Experts of a small language model: vocabulary 2048.
Below are experts of layer 9 (counted from 0) of a mixture-of-experts language model. Rows are named router (the router's row for the expert), up (a neuron's input weights, with its number) and show model dimensions 160-239. Each number is 200 + 20 x the weight over its row's rms, rounded and kept within 0 to 999.
After each expert's rows: "mostly gets" lists some tokens that are sent to it at least half of the time; "comes after" lists some tokens at least twice as common just before its tokens as in all text. This comes from a sample of Wikipedia text that the model never trained on. Tokens count by the router's weight.

# expert 48
router,219,173,219,179,207,179,199,251,236,217,175,194,187,200,214,225,181,187,177,184,182,192,180,182,180,188,219,209,169,192,180,181,224,214,197,173,206,190,177,194,212,208,197,197,222,204,178,219,227,209,183,229,215,239,223,224,203,210,185,196,212,206,206,221,185,223,185,185,218,256,203,192,198,224,197,184,188,195,188,200
up0,211,166,186,202,204,196,159,232,205,228,167,196,175,193,193,199,191,190,174,210,179,218,214,194,211,215,185,189,219,216,232,210,231,216,236,191,183,208,205,224,215,266,215,182,154,213,164,206,185,194,206,188,200,170,210,176,207,182,183,198,196,173,189,218,202,205,194,195,180,186,191,187,201,212,199,191,196,233,184,219
up1,218,183,234,209,246,201,183,223,198,200,172,172,218,199,215,203,169,234,207,185,158,177,196,178,204,181,209,228,201,174,169,186,220,227,192,182,194,164,195,179,202,244,187,187,174,219,198,224,223,215,173,226,204,184,242,228,193,234,208,224,194,205,222,209,198,228,184,198,202,192,233,188,221,234,221,178,219,198,204,223
up2,214,161,197,182,195,198,164,204,205,234,204,205,175,207,174,231,191,194,212,220,201,206,171,209,164,153,194,163,209,210,164,214,193,202,174,179,195,166,222,219,214,205,208,179,176,214,206,200,187,200,157,196,203,195,253,218,201,216,210,196,196,179,178,178,214,190,219,213,198,209,174,188,221,196,208,199,197,156,217,188
up3,213,202,218,180,207,164,193,215,169,215,163,195,186,176,226,191,149,217,202,198,188,241,227,200,234,214,187,218,170,199,216,211,233,216,205,229,185,201,187,196,189,215,187,236,183,201,193,195,177,168,208,224,200,206,205,189,180,186,188,234,198,201,209,177,178,193,190,180,180,138,227,214,193,223,188,194,167,189,166,237
up4,231,229,218,199,181,218,199,234,224,212,208,206,213,230,204,204,201,189,170,204,188,214,220,191,218,185,211,202,200,238,146,228,196,183,164,184,217,198,166,179,205,179,204,216,201,218,177,193,239,198,180,188,217,221,196,190,206,220,174,193,220,183,228,223,181,256,189,186,188,232,186,186,186,212,204,182,264,186,211,190
up5,225,209,191,184,226,201,205,187,259,186,202,179,174,169,232,182,211,195,183,182,188,212,201,196,215,217,195,212,187,212,213,199,202,201,170,186,217,237,223,163,186,224,206,172,220,205,178,169,186,205,170,226,206,186,186,194,172,209,197,184,204,245,220,208,183,161,208,171,219,212,188,203,207,184,192,195,197,160,213,176
up6,190,193,192,205,192,182,207,224,229,198,177,202,203,212,208,242,199,211,196,206,202,222,204,205,201,197,227,202,185,221,189,222,231,201,227,171,177,202,196,161,230,184,220,157,191,184,185,192,219,221,202,174,214,194,220,211,233,197,206,216,212,214,212,210,169,160,203,196,228,220,185,203,192,207,213,205,219,204,229,209
up7,204,186,196,235,210,173,231,208,227,240,235,165,200,195,198,240,207,205,201,202,197,215,214,171,192,167,209,172,176,211,209,199,216,165,190,185,182,179,142,181,198,201,218,170,186,211,196,187,227,196,199,184,163,215,223,175,175,252,200,205,245,196,188,208,186,169,213,166,207,193,177,199,184,214,186,203,193,188,184,200
up8,203,173,202,180,227,182,196,186,181,184,199,200,240,203,251,186,207,215,153,187,199,193,207,205,175,209,170,239,184,178,203,194,211,225,215,150,196,178,240,190,206,171,196,158,170,196,223,197,193,202,213,193,242,208,204,186,188,215,229,198,201,222,214,189,189,209,173,224,173,197,186,195,207,215,213,218,198,205,204,217
up9,197,194,222,198,195,192,178,229,219,219,189,148,172,175,216,213,172,233,217,187,148,183,182,162,187,186,212,198,215,165,219,181,207,200,197,147,230,204,196,191,205,209,196,200,198,228,180,205,227,224,164,238,209,204,236,232,196,234,199,218,193,201,208,224,197,202,191,186,204,202,204,235,245,226,225,200,216,169,190,187
up10,195,238,237,177,219,178,189,202,199,202,210,193,188,231,186,228,238,175,210,221,215,197,206,224,197,173,219,205,196,210,150,192,191,216,199,191,214,192,204,193,225,219,179,192,242,187,155,189,189,173,166,213,192,202,208,187,213,201,197,181,186,210,175,224,171,208,191,188,199,217,201,203,202,217,174,212,168,171,171,211
up11,235,165,210,228,227,192,196,224,220,220,189,192,206,160,206,200,177,238,218,154,179,164,203,178,182,170,199,244,190,179,160,176,209,203,207,172,207,161,205,182,213,225,172,171,185,215,194,230,213,217,205,218,212,180,229,210,164,209,217,221,204,210,210,228,194,202,199,178,229,201,196,191,207,217,202,192,229,207,199,202
up12,219,159,191,209,202,202,186,186,179,237,212,183,201,175,208,185,208,224,235,199,212,196,177,173,168,175,214,215,209,145,223,196,209,216,193,191,185,161,210,224,228,245,201,208,180,219,193,243,179,201,200,220,235,174,215,192,180,197,179,230,194,228,214,206,176,210,174,191,190,199,203,207,209,182,219,189,199,206,210,186
mostly gets: " Am", " return", "rect", "fer", " allow", " Frank"
comes after: " de", " De", " re", " a", " A", " Re"

# expert 81
router,217,164,213,201,224,185,192,250,227,217,190,190,182,200,188,187,175,214,191,176,165,186,183,170,185,181,221,214,184,203,175,186,200,200,232,165,219,183,193,194,234,204,191,208,184,220,185,205,229,223,204,208,220,220,214,194,188,218,222,229,197,215,228,213,194,195,213,175,211,203,215,184,210,241,226,170,243,202,182,235
up0,174,215,177,176,218,161,178,205,231,247,176,229,226,177,226,216,216,221,174,222,220,189,176,203,191,202,196,203,214,166,216,204,199,197,244,198,186,199,199,181,211,213,231,192,210,195,185,204,217,202,173,202,201,206,213,239,213,220,176,192,193,212,198,205,149,196,191,159,196,219,212,192,171,181,218,204,186,213,243,209
up1,225,218,221,207,213,176,240,208,188,205,208,156,185,226,179,192,201,192,188,237,217,198,222,217,219,193,207,198,174,189,219,138,198,187,184,216,177,193,212,190,208,200,205,162,171,236,214,197,185,206,173,202,184,192,207,185,203,201,214,241,187,161,188,194,210,206,193,213,208,218,179,194,177,214,160,206,198,176,173,197
up2,233,196,226,217,179,200,212,224,202,225,181,178,190,189,172,191,175,187,210,208,211,192,204,189,221,219,180,197,200,194,191,176,201,245,172,166,198,215,183,211,212,199,198,213,206,186,178,215,236,216,192,220,179,181,217,175,206,197,195,175,229,179,211,185,208,200,222,182,202,228,220,177,162,222,187,192,207,237,190,180
up3,213,199,205,191,204,167,195,202,194,222,192,217,146,206,216,205,175,171,181,197,206,190,165,218,193,163,214,183,208,156,141,199,237,197,199,207,223,213,195,227,204,212,204,205,163,182,239,204,213,188,205,205,214,201,201,211,195,163,215,230,195,182,177,221,199,206,227,196,202,182,162,182,234,219,243,192,190,174,231,195
up4,198,172,197,172,193,205,223,213,191,202,228,188,195,224,205,207,237,207,191,203,210,188,141,186,201,188,191,220,197,191,193,198,205,193,209,219,198,216,201,187,175,218,234,204,184,185,193,209,198,232,177,199,204,185,209,198,222,197,223,221,197,183,226,193,178,187,204,196,181,199,218,173,213,211,187,208,203,223,189,232
up5,244,181,179,213,194,172,210,189,210,184,192,191,195,214,197,179,186,210,217,219,201,210,212,220,226,193,203,200,199,162,195,217,231,213,181,203,183,200,194,192,238,184,222,179,181,166,238,221,164,196,181,227,208,171,222,218,219,182,187,189,218,193,222,216,187,204,196,168,246,181,209,164,210,223,204,220,153,217,192,201
up6,168,180,202,230,192,223,184,191,182,180,195,227,181,204,203,176,193,197,210,194,206,192,211,183,242,173,222,214,198,189,166,158,181,211,187,190,189,209,191,219,170,194,196,190,177,174,214,196,222,159,240,196,203,220,216,215,226,227,184,206,203,221,226,180,214,210,217,179,194,218,226,184,187,165,201,187,195,200,211,228
up7,191,162,218,219,230,224,175,220,257,214,160,187,212,179,223,195,234,223,191,216,194,152,191,226,210,206,235,193,191,186,160,215,210,212,218,199,214,214,183,216,205,207,226,212,201,184,183,212,213,205,213,205,239,200,220,187,216,197,179,192,187,230,188,218,209,200,174,166,237,205,214,157,208,180,208,223,215,187,198,202
up8,206,176,181,193,188,194,233,205,214,183,190,213,200,216,195,183,157,204,198,221,202,188,198,142,179,190,227,190,188,190,186,208,201,233,215,215,208,243,183,226,190,211,197,194,204,192,239,231,169,230,205,207,228,194,204,195,233,177,217,203,211,229,175,206,192,180,171,169,209,216,198,192,206,205,189,227,207,224,204,200
up9,184,194,196,223,175,191,231,186,190,217,187,177,207,158,234,207,187,183,220,183,180,209,166,188,205,224,204,185,200,218,168,155,206,210,209,174,215,206,167,205,197,186,204,210,205,221,175,222,205,198,207,204,220,217,202,192,182,200,209,218,210,164,191,211,213,229,201,204,183,198,225,210,230,187,210,217,210,212,230,196
up10,223,216,186,204,197,191,181,183,198,183,208,177,207,183,175,230,198,232,217,186,181,206,206,192,210,226,240,229,212,192,218,211,200,200,232,189,235,183,211,185,229,194,213,214,222,209,193,185,203,215,177,184,219,209,198,182,177,211,229,202,203,215,197,207,195,220,201,200,189,188,202,230,204,198,192,198,212,184,186,206
up11,205,174,198,213,236,202,187,195,227,192,198,229,208,232,211,214,189,200,177,155,210,195,188,204,174,152,198,195,196,194,183,182,222,200,233,192,174,166,196,224,200,188,177,211,208,183,190,217,215,210,176,206,218,199,202,219,221,219,222,171,172,225,196,189,185,222,214,207,200,186,215,206,180,215,193,178,230,202,189,193
up12,206,167,212,188,199,204,167,217,250,235,192,172,167,166,187,258,222,209,199,183,207,218,220,204,202,161,212,194,185,193,212,198,209,196,181,189,213,203,199,199,196,199,204,181,202,183,162,190,193,178,226,200,214,185,200,192,154,234,182,213,201,242,178,192,157,188,194,210,212,198,230,195,202,170,201,184,205,187,215,205
mostly gets: " that", " who", " when", " where", " after", " against"
comes after: "s", "ed", "ing", " he", "ers", "es"

# expert 82
router,213,173,210,184,213,193,168,233,221,224,164,162,195,186,200,186,177,201,186,186,161,195,206,194,201,193,225,208,175,218,180,174,211,208,215,177,200,177,180,198,216,205,200,199,187,217,167,222,228,218,179,206,217,209,219,225,198,230,193,227,210,207,232,229,179,213,168,186,209,215,209,179,230,246,219,198,224,179,189,227
up0,161,217,211,205,218,164,213,223,205,207,184,216,188,196,210,180,205,216,195,203,198,198,222,217,229,202,190,198,220,210,252,212,217,202,185,208,202,196,229,192,188,228,202,169,217,186,219,157,207,191,233,211,214,218,196,211,210,215,187,195,220,167,255,182,207,176,197,178,162,189,204,156,224,187,206,158,196,175,231,197
up1,179,211,189,171,237,213,204,181,227,193,206,230,204,183,195,195,216,201,232,203,214,172,201,223,163,159,223,226,189,173,202,194,228,232,228,203,179,186,217,190,216,170,204,162,191,193,202,227,203,165,187,196,244,209,206,242,203,187,206,171,182,220,188,224,200,186,170,181,215,207,194,222,187,219,184,213,200,217,219,202
up2,216,224,218,190,240,206,204,210,185,200,199,236,199,184,220,204,169,204,185,213,192,221,192,203,216,192,198,201,206,211,213,181,180,200,160,217,193,214,198,170,205,226,212,155,220,184,197,221,183,213,215,193,185,203,219,178,208,203,189,222,198,167,180,199,190,207,218,196,182,240,196,196,181,226,197,204,244,252,203,173
up3,177,195,205,181,215,210,203,211,235,220,185,213,240,193,189,194,194,190,191,217,231,233,211,202,232,127,198,194,199,222,223,210,205,197,202,208,208,209,209,224,175,197,193,217,203,229,178,200,218,215,217,199,231,226,200,228,204,206,189,227,217,208,239,195,207,218,186,214,199,189,177,231,232,237,217,214,233,212,263,211
up4,223,171,196,207,216,178,202,226,192,212,175,227,209,223,171,191,164,188,187,189,193,225,208,172,189,191,237,207,160,195,204,206,199,212,179,225,207,193,181,195,245,195,224,243,182,196,184,214,202,216,193,215,204,219,207,212,220,206,204,196,203,173,215,221,214,198,204,191,204,177,189,181,210,212,197,222,199,212,267,193
up5,217,201,198,193,188,192,205,186,207,192,157,191,196,205,167,182,202,196,182,197,220,212,214,201,190,231,218,248,223,207,239,194,188,189,169,185,214,190,205,208,209,192,202,207,185,188,161,220,200,181,179,187,202,188,210,206,202,220,214,204,173,182,200,192,170,179,178,210,219,224,176,148,201,201,180,218,181,177,188,175
up6,198,183,214,191,201,181,199,237,212,211,215,180,167,187,235,222,185,182,215,187,185,165,185,199,193,215,206,231,190,171,208,188,224,235,240,179,207,232,202,205,185,234,170,186,198,179,218,231,217,207,177,240,207,196,224,216,193,212,220,208,181,209,212,239,187,207,201,199,242,206,222,189,196,226,193,181,207,220,195,195
up7,177,167,240,219,239,187,170,223,201,208,182,164,178,209,201,225,186,197,177,178,188,185,191,175,228,194,183,180,204,174,177,211,225,239,201,210,220,213,186,170,225,226,178,208,215,217,205,227,223,203,208,218,199,210,238,192,166,225,192,197,214,225,189,215,190,228,180,232,239,208,211,205,213,230,194,179,186,205,205,208
up8,208,180,205,209,202,164,198,207,226,188,191,223,206,238,204,193,187,202,183,182,173,218,228,193,221,200,217,224,212,180,161,209,186,210,160,209,229,160,194,212,237,195,182,210,173,190,217,191,202,220,215,195,210,177,201,182,220,228,207,211,169,193,205,242,174,256,202,202,215,173,241,213,198,227,200,212,208,182,193,209
up9,208,156,207,204,188,178,199,220,191,247,204,247,232,181,171,196,167,179,168,193,198,206,206,221,234,224,195,225,195,218,213,190,191,213,148,206,222,206,187,195,208,223,163,216,201,203,213,181,238,203,182,199,171,198,205,181,231,210,208,196,222,222,205,188,215,213,187,183,226,197,195,191,156,207,174,201,205,231,230,196
up10,163,197,194,203,197,196,176,216,153,196,189,183,161,205,229,224,196,202,208,194,189,178,208,199,195,217,193,187,222,175,177,222,193,210,164,163,216,192,183,170,167,227,212,193,211,199,160,204,229,213,194,192,258,202,190,224,206,222,198,170,156,193,182,217,186,168,193,189,205,244,204,195,225,185,206,185,203,218,180,183
up11,227,184,209,199,200,195,210,208,199,234,225,221,189,167,182,197,150,194,195,179,208,202,200,214,217,208,171,212,185,196,218,220,201,207,195,212,180,219,188,197,175,266,172,185,211,194,201,230,198,218,205,191,209,206,210,207,209,216,203,177,211,206,174,219,210,207,183,198,174,206,203,228,184,206,191,178,200,232,227,198
up12,234,221,235,197,220,170,195,220,192,217,190,182,173,183,206,213,197,181,198,186,205,166,194,189,219,176,194,232,193,194,211,174,212,233,196,192,210,187,213,207,183,220,198,218,191,205,198,214,233,219,194,238,223,207,243,204,198,212,202,210,204,225,227,224,165,233,201,188,191,195,206,183,184,232,189,173,196,199,173,213
mostly gets: " who", " after", " which", " when", " where", " until"
comes after: "\n", ",", ".", ")", " and", " but"

# expert 64
router,205,197,234,197,220,187,185,240,198,196,170,201,205,194,219,222,174,204,187,195,151,178,188,194,195,196,182,232,184,194,198,178,209,223,221,177,230,174,185,190,212,240,190,176,200,211,177,215,251,224,203,214,198,193,212,193,204,229,226,195,191,207,222,222,196,221,177,181,202,240,205,199,218,239,208,184,207,226,194,228
up0,173,173,178,232,192,211,234,210,197,187,201,173,174,196,175,220,174,182,196,202,185,229,193,228,177,170,230,210,224,173,211,185,173,196,245,195,195,205,204,183,203,219,258,196,217,204,221,207,199,190,196,199,252,196,199,197,199,235,210,176,213,171,209,214,198,189,172,189,230,195,216,173,179,195,232,150,177,215,244,184
up1,203,204,183,217,186,232,193,209,211,215,205,192,182,175,167,179,173,200,172,166,190,203,162,189,199,206,202,245,182,199,213,180,207,176,178,193,196,210,206,202,183,177,203,177,213,226,193,241,203,184,199,205,176,192,204,225,194,204,184,205,161,210,186,200,213,213,226,221,212,212,225,192,182,192,209,225,222,201,190,194
up2,216,182,229,157,187,183,203,191,196,187,226,172,200,178,162,225,218,206,184,238,181,162,198,203,179,239,200,224,208,195,203,189,212,168,234,209,183,215,199,192,213,205,166,229,199,249,221,224,176,221,175,201,185,200,205,190,198,189,208,218,243,201,206,199,212,244,195,214,207,235,231,226,186,204,197,205,206,194,212,200
up3,214,158,207,172,214,173,169,242,217,202,193,193,184,194,228,229,173,214,185,183,179,171,198,191,202,192,205,198,210,194,158,220,210,198,228,174,211,207,168,179,247,218,193,207,206,236,182,192,230,221,164,206,218,216,234,210,201,228,206,218,200,223,223,204,186,202,200,180,222,206,226,176,221,228,213,209,205,191,207,198
up4,188,213,213,200,181,221,191,212,189,193,198,152,189,209,203,243,186,213,198,155,201,181,152,180,238,194,198,213,211,150,231,171,214,223,193,179,195,220,177,201,239,237,176,181,159,196,171,201,224,192,198,173,174,192,209,222,194,190,205,197,183,208,205,238,193,205,174,215,204,234,204,222,209,190,205,181,180,196,207,220
up5,183,176,179,204,182,203,162,196,189,210,196,223,241,220,176,206,208,215,215,237,195,215,198,163,166,200,196,213,218,206,206,193,203,190,199,199,196,189,180,217,197,200,187,174,191,220,223,187,209,178,220,215,235,170,229,198,161,214,206,223,178,235,188,259,169,214,176,172,182,215,228,247,175,237,200,208,200,188,241,221
up6,208,199,188,186,188,206,177,211,191,196,214,185,218,213,180,218,218,202,200,226,188,201,208,199,252,218,183,193,194,199,177,222,217,216,187,196,206,196,181,195,161,202,190,189,200,230,175,215,221,213,185,185,188,218,201,191,208,185,189,187,230,231,256,171,195,211,216,206,210,170,194,227,194,217,170,228,227,169,200,224
up7,228,206,187,211,196,196,191,211,194,219,178,225,184,201,232,217,220,184,189,178,211,228,204,154,148,178,189,164,186,211,219,186,199,187,204,217,223,221,195,215,220,227,166,160,208,194,203,174,203,175,199,187,199,241,192,218,202,220,168,215,202,189,194,202,180,168,169,196,208,206,186,161,201,243,213,189,236,221,208,175
up8,220,204,179,165,215,187,178,218,193,198,216,201,206,193,197,185,228,200,194,198,161,187,191,228,148,220,192,155,209,208,178,187,178,196,169,182,184,186,215,222,183,178,225,176,190,222,180,196,180,205,175,184,193,208,203,220,218,183,210,199,184,184,181,185,188,228,218,200,187,226,165,183,207,243,243,190,197,216,183,195
up9,181,158,203,170,182,162,166,211,200,216,211,223,207,162,210,163,166,175,201,168,174,205,201,199,187,199,219,205,205,221,185,187,204,189,217,194,205,192,214,207,242,222,199,198,189,192,193,202,211,215,206,228,218,171,194,203,198,228,192,193,217,189,235,187,193,230,231,214,206,204,227,206,218,190,190,231,188,187,207,209
up10,202,187,216,184,230,192,190,243,225,211,185,182,165,195,213,206,173,214,189,186,203,183,183,159,204,199,227,217,198,216,166,191,221,222,221,198,219,182,192,179,202,227,183,196,185,229,191,209,227,201,185,221,209,220,212,208,209,192,170,207,216,231,201,250,190,223,181,180,234,206,198,182,210,203,200,194,221,187,214,196
up11,222,141,194,186,213,198,185,225,213,185,185,178,182,186,198,204,211,203,182,181,199,171,198,194,208,186,208,208,182,181,196,187,218,198,210,168,194,204,189,209,203,215,154,182,192,203,204,219,221,235,187,201,217,206,244,200,202,204,227,201,201,204,220,210,192,191,169,202,245,212,211,185,226,234,180,208,215,203,189,226
up12,179,219,209,177,194,196,202,216,219,243,203,223,193,186,212,237,232,203,195,195,200,220,220,221,192,180,203,197,199,211,226,173,188,193,219,202,199,221,255,191,175,190,162,186,160,209,170,199,204,177,189,203,218,223,220,214,165,218,219,209,224,206,219,203,202,225,168,215,249,205,204,195,183,192,206,174,213,196,231,175
mostly gets: " States", " water", "|", "ner", " back", " Australia"
comes after: " in", " of", " on", " during", " In", " the"

# expert 75
router,236,179,223,190,205,190,186,230,222,203,194,169,185,200,206,209,164,187,169,196,197,179,193,185,180,191,240,211,193,176,167,183,237,209,210,162,230,228,185,208,224,208,185,183,197,214,197,235,251,198,191,221,203,206,228,229,193,201,210,210,183,212,214,201,187,224,177,165,230,198,216,170,197,226,206,207,198,195,214,214
up0,198,184,182,210,215,205,196,235,211,193,188,235,187,203,209,195,205,173,217,199,213,168,205,198,198,182,203,232,198,207,177,171,188,206,200,198,182,217,218,232,216,189,223,195,179,202,187,179,204,212,234,241,176,200,201,190,199,189,220,200,180,199,223,188,181,290,199,197,178,222,216,189,216,236,195,185,225,191,209,181
up1,217,179,220,160,204,175,167,225,241,222,203,204,187,158,226,213,198,211,173,167,186,156,164,198,218,179,190,229,198,162,184,198,215,237,198,168,205,193,193,181,209,216,184,180,196,215,183,202,203,202,205,201,235,210,221,210,211,211,203,208,216,206,209,233,168,201,191,203,206,223,212,209,238,220,226,181,196,204,186,210
up2,212,180,189,203,212,172,188,248,213,220,174,151,198,158,206,231,225,219,182,193,169,156,195,201,211,180,224,195,200,166,174,186,221,197,196,200,224,176,199,166,207,219,205,174,203,224,178,239,217,215,167,208,204,188,218,211,194,210,204,215,195,242,231,213,178,209,196,209,210,213,205,189,220,211,205,216,192,180,173,188
up3,211,211,215,197,215,152,216,183,247,229,181,182,191,232,195,180,200,182,184,197,198,226,183,192,206,195,196,222,210,223,156,184,247,177,211,181,183,175,183,224,208,176,213,201,154,181,208,222,189,167,188,193,224,185,197,220,227,200,185,224,185,220,249,227,186,207,185,186,224,193,172,188,165,212,213,200,205,184,220,219
up4,199,169,206,201,196,207,181,207,207,228,201,185,173,206,204,197,192,239,190,180,191,186,201,213,234,193,209,185,203,183,219,181,215,189,206,174,214,188,230,186,214,198,184,159,191,220,197,220,209,182,184,191,203,216,212,197,201,180,170,214,200,232,183,215,184,213,209,187,235,209,214,187,195,224,214,203,209,231,196,188
up5,182,187,208,193,212,165,170,205,188,228,176,203,195,178,200,206,214,200,205,188,198,172,195,200,177,173,219,196,205,231,148,214,185,248,197,183,207,186,180,220,181,176,205,205,212,242,193,200,225,172,218,196,223,224,209,207,208,195,196,183,244,244,203,203,222,199,187,207,214,190,241,179,210,201,192,200,190,198,219,171
up6,188,174,186,220,208,169,189,224,219,219,181,223,153,174,192,223,205,185,190,145,204,208,162,223,207,140,194,204,228,203,220,204,205,213,236,194,201,159,220,201,196,202,199,171,179,193,186,212,175,202,221,208,195,186,193,186,208,235,194,215,184,215,172,200,193,151,221,209,179,210,202,212,210,199,203,193,228,204,216,189
up7,215,222,199,171,236,193,196,225,219,194,199,225,180,225,202,178,202,172,226,186,193,218,198,199,194,199,208,242,197,186,224,208,236,195,237,202,188,235,229,177,215,212,198,206,166,168,208,189,185,185,207,201,196,187,198,231,202,163,183,197,214,183,216,196,199,204,210,191,234,224,152,170,214,224,195,201,175,186,210,173
up8,203,200,198,241,184,173,173,193,209,250,179,173,204,187,212,199,194,241,184,206,191,171,201,221,204,206,166,201,181,193,190,186,193,220,220,167,174,169,177,193,198,167,174,182,187,240,184,215,202,190,195,239,245,208,197,177,188,241,207,210,215,206,225,214,207,202,232,202,215,194,198,209,191,189,202,156,210,203,229,189
up9,196,211,206,212,228,186,175,181,180,222,190,211,204,177,191,184,182,207,151,211,172,171,196,208,198,194,180,259,210,187,216,168,198,203,183,184,183,180,173,220,221,223,196,243,189,205,181,238,202,211,185,189,219,179,198,194,207,216,220,201,225,178,195,217,194,217,214,189,179,257,194,228,188,187,204,200,224,203,226,210
up10,218,181,224,212,215,182,193,233,243,238,192,194,171,171,209,244,209,207,196,222,178,179,146,207,196,161,227,216,195,198,196,199,227,198,218,192,196,195,174,159,206,200,195,199,198,228,169,227,202,219,206,224,224,223,218,212,182,224,233,213,211,214,204,203,165,220,209,205,201,210,203,186,213,222,205,175,206,217,222,200
up11,217,206,204,206,174,233,222,198,193,188,208,207,184,199,177,210,233,244,232,181,207,221,219,169,186,214,211,194,179,171,171,201,200,209,183,226,191,214,237,217,221,200,224,226,152,201,143,220,235,197,181,211,212,165,181,177,187,202,226,222,187,184,183,200,188,177,239,180,232,217,156,180,218,213,219,220,196,179,229,181
up12,181,191,200,199,207,184,208,207,245,206,182,224,229,198,196,203,196,190,188,206,184,185,208,183,189,195,192,173,213,216,209,186,164,195,161,218,189,202,193,225,183,207,168,202,220,203,198,192,191,210,167,219,226,224,183,152,192,223,218,192,204,206,191,238,178,206,190,181,222,189,232,203,181,194,235,188,232,195,167,174
mostly gets: " other", " Ha", "″", " his", " Ba", " Ga"
comes after: " and", "-", " |", "|", ",", ":"

# expert 25
router,232,193,220,164,228,166,170,220,229,228,192,202,188,206,216,208,167,198,178,181,188,180,178,174,178,192,207,220,205,161,188,190,202,225,226,171,220,183,206,176,200,212,197,208,191,202,182,221,192,227,202,231,207,193,213,219,190,230,219,209,211,207,222,228,182,223,180,179,221,223,225,194,211,220,201,199,204,193,179,217
up0,225,194,185,207,186,203,155,202,235,205,190,189,207,175,203,210,204,169,208,198,205,210,187,148,227,191,196,211,209,209,145,174,197,225,257,193,210,188,220,223,186,207,183,219,198,197,172,222,258,193,183,217,204,216,204,229,208,222,187,188,203,197,191,216,214,203,194,177,188,232,196,206,228,207,185,207,202,157,188,174
up1,177,192,216,191,194,201,196,213,183,212,235,187,241,188,185,192,206,206,204,215,193,195,185,185,222,234,192,202,195,189,191,195,193,178,210,224,223,218,203,162,228,191,183,203,221,215,206,174,185,223,215,237,193,190,199,207,186,214,226,184,208,164,233,196,185,246,198,224,202,207,204,215,216,205,220,190,212,210,195,223
up2,193,214,208,225,217,152,196,206,178,241,191,192,196,223,218,197,227,199,222,202,190,193,242,167,204,197,202,239,213,175,184,221,221,204,192,203,203,203,204,214,203,191,173,197,170,204,225,207,191,200,168,217,182,186,205,205,217,227,232,207,236,174,192,214,185,197,193,176,216,238,201,224,192,229,214,178,187,205,155,188
up3,216,185,173,191,192,183,198,214,241,213,205,219,231,209,221,208,193,191,221,199,192,222,175,207,239,190,171,195,201,206,149,208,259,220,230,179,207,186,214,175,232,203,210,214,181,188,184,221,184,167,235,220,182,203,193,188,218,216,177,180,198,191,232,210,202,229,207,183,218,263,195,217,206,250,177,216,229,173,215,196
up4,171,192,191,163,184,201,216,198,227,220,226,208,180,165,243,206,205,192,193,195,224,198,171,195,212,223,192,209,212,217,160,186,199,202,210,188,181,188,235,238,217,234,216,218,174,216,194,207,168,181,178,228,181,187,201,188,208,236,198,218,219,193,183,211,180,196,204,181,168,234,176,201,182,186,200,221,202,200,213,193
up5,220,176,194,195,227,177,176,213,216,191,155,210,181,219,220,205,197,178,196,170,157,198,152,186,191,168,228,200,196,186,197,189,221,218,214,178,216,179,192,194,190,222,178,199,197,205,191,211,248,205,168,222,229,221,246,223,203,208,202,204,241,223,225,224,196,214,208,194,187,218,215,195,199,202,178,170,172,196,181,193
up6,195,231,215,204,190,171,204,186,217,237,162,172,172,169,239,205,211,214,171,208,185,199,195,212,169,182,210,202,229,185,199,190,251,157,210,210,180,187,172,192,189,235,201,194,180,201,218,248,200,203,181,208,210,207,250,199,184,223,186,216,196,205,185,216,234,230,209,206,200,180,183,197,192,179,236,205,192,170,230,211
up7,200,214,189,178,215,185,192,204,227,215,195,170,191,234,205,191,226,180,223,153,207,221,202,205,218,212,190,202,231,229,168,196,176,200,197,206,198,172,209,204,209,221,202,182,173,206,200,167,191,208,211,213,192,211,200,222,216,185,189,222,200,220,208,181,200,205,222,230,239,199,219,187,167,244,186,233,194,207,185,189
up8,232,207,179,190,184,182,209,230,192,191,209,173,189,225,226,198,225,224,171,187,205,201,182,181,175,196,213,234,183,196,172,200,202,191,187,207,224,174,184,196,229,187,188,216,169,201,219,244,217,182,200,220,232,201,213,178,207,220,230,235,237,249,227,216,170,231,192,214,188,185,171,211,188,197,246,217,210,182,173,206
up9,199,205,184,215,201,181,212,222,176,178,187,177,158,191,183,219,206,198,180,180,197,191,158,186,223,165,212,197,202,194,191,210,185,198,255,174,234,205,141,217,250,209,224,198,178,173,208,184,208,211,197,181,193,201,197,222,196,182,238,207,210,199,171,196,207,191,176,207,210,211,193,173,202,179,227,188,185,207,196,191
up10,229,192,207,153,202,199,154,205,190,222,183,214,187,176,203,196,200,206,199,171,171,199,239,191,196,167,207,168,221,204,157,212,168,192,216,191,188,211,228,221,205,189,217,195,211,205,174,213,234,218,225,204,171,200,181,199,216,198,219,219,224,195,209,218,198,217,195,184,199,226,177,202,191,187,171,219,166,193,216,222
up11,214,185,228,197,219,216,187,225,238,204,160,177,209,185,184,221,204,158,187,206,153,173,201,196,187,190,198,244,197,154,177,208,195,223,214,173,210,177,178,188,228,217,166,206,195,206,199,220,217,203,178,236,209,226,228,212,178,212,201,227,211,198,211,217,177,221,191,193,210,245,221,159,213,204,214,158,191,194,166,220
up12,217,226,199,222,194,178,175,205,180,197,202,172,155,208,221,212,201,197,197,188,165,197,208,204,204,203,200,202,228,173,188,204,190,193,189,208,183,196,192,175,168,216,176,208,206,208,193,213,248,225,192,203,225,230,193,203,210,183,215,187,225,191,168,225,168,210,221,216,196,215,180,190,186,179,185,148,192,196,195,196
mostly gets: "The", " The", " This", " their", " the", " His"
comes after: ".", " of", ",", "'", " that", "ing"